config.toml
moe_layers = [0, 1, 2, 3, 4, 5, 6, 7, 8, 9, 10, 11, 12, 13]
n_head = 14
norm_place = "pre"
rope_base = 2580.0
qk_norm = false
parallel_block = false
beta2 = 0.98
lr_head = 0.00597
grad_clip = 1.0
doc_mask = true
Below are experts of layer 9 (counted from 0) of a mixture-of-experts language model. Rows are named router (the router's row for the expert), gate (a neuron's input weights, with its number), up (a neuron's input weights, with its number), down (a neuron's output weights, with its number) and show model dimensions 416-447. Each number is 500 + 40 x the weight over its row's rms, rounded and kept within 0 to 999. Numbers have three digits each.
After each expert's rows: "comes after" lists some tokens at least twice as common just before its tokens as in all text; "comes before" lists some tokens at least twice as common just after its tokens as in all text. This comes from a sample of Wikipedia text that the model never trained on. Tokens count by the router's weight.

# expert 70
router:534481468508487507507445504538502475517462475529477492457501499513412457524475516486495567497483
gate0:510524551518445555540463520531542484493558491471475485483571522479486456412480618486450497570475
up0:586580490460544463453414506547487475484517476524387579502597580517481487507509455500489541486420
down0:509557575542438548462527543486519442477514487530498440522475482510484487580567553564565516502489
comes after: " the", " The", "The", " his", "'s", " National"
comes before: " of", " was", " in", " and", " for", " is"

# expert 54
router:493475514474468541574443476462530471521473376556519571562498494542492540524452459460530538504435
gate0:460513485507477539476571508573438529506474530512522474478419481467492427503536491419472551547536
up0:435428427435492523475535491504460516525532528496563495480443530410449452520500493515433520499461
down0:530452527497505587534478528428475518443537520543485468508507533488515452449513468532438507532531
comes after: "-", "|", " was", "==", "Studio", " Votes"
comes before: " by:", " by", " name:", ":", " Animalia", " classification"

# expert 4
router:473498526559485508471507540498610535521510428581487530493505534403495540444515504498482467513517
gate0:488534537522458590501477521528487474449464550491525442502521467530541514523509522610589538533518
up0:472470502548408502402568540504539458496535440531504512510518482465499516447576480515561474541500
down0:472522475536494458477546406544461499478507541510543423455519527487528436424547475428515499474498
comes after: " he", " to", " was", " He", " and", " who"
comes before: " the", " to", " a", " in", " by", " his"

# expert 102
router:491541484482450470497459508506551521543521470561525505491511511547453430520535528515508530437487
gate0:517476514489512532474509449524470506533470604526470466555531499498543515489456505526460468536540
up0:478480512522532579471531541471596505437495509518540473468573527523473503506469454543468478502549
down0:563576426479535468462483476531542560507505525482509549495492495494490482450558525523608517530551
comes after: " |", "\n", ")", ".", "===", "|---|---|---|"
comes before: "|", "-", "\n", "=", "===", "The"

# expert 124
router:509566489455460541593532463525474530520551500516480428512480544556556517487468469421446511533503
gate0:531521486510494474502469492467489525556547534493454473493458482480508525538465458391502479544473
up0:461482453453505489556491463538474491451605489493501491448403479427492494486548536513513499467497
down0:493546480566496465616564466561477422574431461557538456425520491487514557485449555551457474550516
comes after: "\n", " =", " ==", "==", ".", "==="
comes before: "\n", "The", "In", "==", "-", "A"

# expert 34
router:468468522542460471510549524475512596518434454524446501535459469443560489431477439541517503537535
gate0:468498532497449470539535537569521528531596365503554535474519486482486559486545523526445466424529
up0:545435485470483489534506416532526486446498463507491473529518474524480446474514528529511550538511
down0:515477504530584482608512495510488448576517465463494506481515499514510506481512530487467494547543
comes after: " and", " which", ",", " it", " that", " It"
comes before: " been", " was", " a", " not", " be", " also"

# expert 114
router:436568564466432515539467522558499456467461486530565549494579473476492493563473498515444582547459
gate0:444487394507453477481403586483468468478495458489562497563504499437456411525467524437523497507534
up0:482493459505442554521502491440465421473448435512447530580505457551469564541480476481486559402448
down0:538545484428533497586505479496470502527496499550526455518498463440551485511456487553476544498479
comes after: " |", "|", " ·", "-", ";", " %"
comes before: " |", " zone:", " ·", ":", ";", " votes"

# expert 121
router:531530527464550571480412541576534493438454437559499512482491478527568500577464497463478465410422
gate0:396453504558479452445563531494465443496498511530493486479482530520471592499466495437487480494485
up0:447488515506470455515553548475482396423511478554575490554540525524405549514411537481453542518491
down0:536427474485462492507559553511503530521462493528537552530508564592551472449468492514415426497532
comes after: " the", " a", " The", " and", "'s", " its"
comes before: " of", " and", " for", " in", " place", " coach"

# expert 108
router:490533515501509561630508521499450543498476456591524453478523555504529484530559502429512487491507
gate0:486491537475447509506525446511501504483574445509552410567477533460460447478478506555485472533501
up0:414448390554439487498525484401493540539512537471512628468526496514511484520533513497512507419547
down0:507524477519495397493470504531447554464510526468486466427510509471477443531500539518502435540518
comes after: " in", "\n", " the", " =", " from", " In"
comes before: "\n", "-", " and", " Died:", " to", " he"

# expert 29
router:497602479483541474518514500513515496493514559444525552540444506584500435587461482490465508465446
gate0:571490518455464449464508563532538518506457481430540500500427443549448419501545548488467468521509
up0:545494488454479480463489488486503511554476524470490445556439472569485485478585568485462496472515
down0:459464380516475487472477496539468559517401522528536549491406500451540459479484482572537486576442
comes after: " |", ";", " century", " L", " S", " O"
comes before: " |", "C", "L", "T", ";", "S"

# expert 16
router:520450572493487555529474592514591414506456448535401472471488555503524548496477428449559443432510
gate0:504534519498507543516525547509423518490465518526446428523583496491537504501589503447491468539585
up0:541526493528468430525489523480505520450496566453512506503484522576416476478406571548473507498514
down0:492445498499483517545517513522467464439431437558547509516485466480479492534526475487541487489583
comes after: " a", " was", " an", " and", " is", " be"
comes before: " by", " in", " to", " as", " with", " for"

# expert 7
router:545496536428515574479493476525552511455496451583466514460484593496449501519485496452486557509513
gate0:449500515467579519520430516619526539543455463550462585567525495471513478490522449476585451455500
up0:446538550536529575504494533522446516505440521565462512513504485516540530459515590499578516508439
down0:400531465478526502437582427446518513491440403503482449493530451524481550572520428524532548462476
comes after: " a", " the", " an", " his", " this", " The"
comes before: " of", " in", " to", " and", " for", " that"

# expert 43
router:526500522563484528508484461486455527530506493481544527520457441479484562556466465557493557581523
gate0:481499452496485466467547520534492548524528551485437492529477530495521428476446544477484520544514
up0:550543543470466475466450473483516510416533410466542507414524529534482532457560583529510439531497
down0:528537475484501545479491500505533550473556547503473567563471554515406498561566489479487518483504
comes after: "\n", ".", " and", "s.", " but", ")."
comes before: " the", " to", " a", " his", " December", " October"

# expert 78
router:512486455550503509460533442518419471521563453622435503466504464490510530499525471470490481454568
gate0:537494487486454482505490483491484422536487452531603486493419475478503508479494499500438432403529
up0:484489567545513500502473596507506521569576555502514519530432473437508509462491505505489510456488
down0:473533505521486469557484518521423509482446464524437517560532465501491510486508448440555599483478
comes after: " to", " not", " can", " could", " may", " would"
comes before: " the", " to", " of", " be", " for", "ed"

# expert 31
router:504519537585512511518541526451548490515552433602435553509478508529480507480463453485515443506531
gate0:487516550452441554542479495509471508537429496541500459500400455468568499579512467505532504524568
up0:581495530456457551524451473454509481443458410509490489511513461479448508521518471484521527488530
down0:584466477544453454482498516525425570447468516504460543553512488531533513438553454506487530440479
comes after: " to", " was", " also", " is", " he", " been"
comes before: " that", " to", " the", " in", " by", " a"

# expert 17
router:485496475480486492546515491508527466539528569501480473517478527546526486489461526593458503493502
gate0:436545504522486415497481488541468551548512504476543475502476460495524428431480456476553524487511
up0:477501476517500450483514484486511577513536529529544430489460542513528457537510511526508504470445
down0:561510490495451516532467431480523507500569489492444602529489472464544450613581480502567512479511
comes after: "\n", ".", " =", "idae", "s.", " classification"
comes before: "-", "\n", "=", "Species", "The", "Genus"

# expert 13
router:430488476514535575416473472500570451534507457567523536485495548501468428576465477524547610526514
gate0:465444503478507556487490442538579481476499495493451501480484480463536510555556461445461497500486
up0:573503483460512528497553412591507464518517487512429473438503527471487447551441472527492528532437
down0:633485390440392510509481429521481459475511470496528479532587511528449455472494495508498512544503
comes after: " of", " a", " World", " in", " and", " for"
comes before: " of", " in", " and", "s,", "s.", " for"

# expert 19
router:462488473495502489540474524504474482489475495526480454499518510500502511520441541503524510522480
gate0:431518521541512486426464448508444560561464514427442517552494512512459538541450469438515513532517
up0:579471486493550487473521556526560471443450522528546501502543470477539491486568528574474581486500
down0:545495473470507465483526476511508527450504498437508549536520489516509466510480580510483465414513
comes after: " ", "\n", " 0", " —", " 1", "\""
comes before: "\n", " ", " 0", " —", " 1", " 4"

# expert 23
router:488478498436494566472463473517543495468518396562468501421506499487518495516487521446539484481509
gate0:533497487513490462518449551515536531545514467521555515520443546501485549518538558548529551520530
up0:565446452479521476454492498519551554531535488437473518468459526503531539439474467458484543487494
down0:442538418472474494497532389531435482452499481455516452531471463460526515512463556451511531518543
comes after: " in", "==", " the", " his", " a", "'s"
comes before: " of", " ==", " to", " and", " in", " with"

# expert 74
router:503492497578558503488430487499454487440471522643558459533490547525560521450509554501478566554467
gate0:518527443429503399441512487478602484509545503530595496522529386466516528543471557465454468435450
up0:541519459485465464530453454510498510495532516538490546503513471477495515473483564452533494446549
down0:525542534520482507484498551444522537529432435524496430544474551460485469446468503441504530497554
comes after: " |", "|", " /", " ft", "″N", ":"
comes before: " |", "4", "6", " km", ".0", "8"

# expert 58
router:512536513495512535564503507470508540531534473557479488442510555501483444459592485435499475493530
gate0:449489545530513503504491556457474470522540515493473473457500442493486554591425473510542507485432
up0:549515497532433474474480459561511532510473479534547517487525546546519494415547509482437447538589
down0:487495501517540481544530455466542524490508548486586470507498514548552461475539523545446550572528
comes after: "\n", "-", " Candidate", " Title", " votes", " Order:"
comes before: "\n", " ", "-", " Votes", " —", ":"

# expert 62
router:441486538490502456526521566469538514508474536552458567496449540443553517514511457525554413480495
gate0:572461502565548408515467509523473473489506483561470519503499484549427458487451461501510511512506
up0:550433469538498372485479499499499457536526534522485477532487485528481484494406484553466543524514
down0:544512560528496462441457527575577517481468578507492517518449467468510504457535524479544513495479
comes after: " the", " in", " of", " Country:", " and", " to"
comes before: " States", " Kingdom", " States.", " States,", " United", " Kingdom."

# expert 42
router:502439514526538568511478548503503441508455567584568520464535497506545473558428476540542562534393
gate0:500443430514562464478495483579495505479442479440516509535510470488483559433542515591515536469513
up0:504523528528547495567502516519499523557445564439501496528484449436532481485451541481442450476469
down0:592534514438467508435471530482459480452529567503481415448515493474522467519513533481437499465345
comes after: "|", " in", " (born", "-", " July", " November"
comes before: " |", "\n", "),", " –", " (aged", " and"

# expert 105
router:459503463477501431430449493523530491511455536474576541560483518572419453554502578522511536537468
gate0:470488535442468547532525498542478459495472565478421412545395522521568511468515461438527534552552
up0:490506574467504561516497489465485471527502556434450471584410513519459443449421497460484475523528
down0:461528584528491438453434465518528495499482443509434452537473529469517522522508529462518457518491
comes after: " the", " The", " a", "The", "==", " railway"
comes before: " in", " of", " is", " was", " and", " information"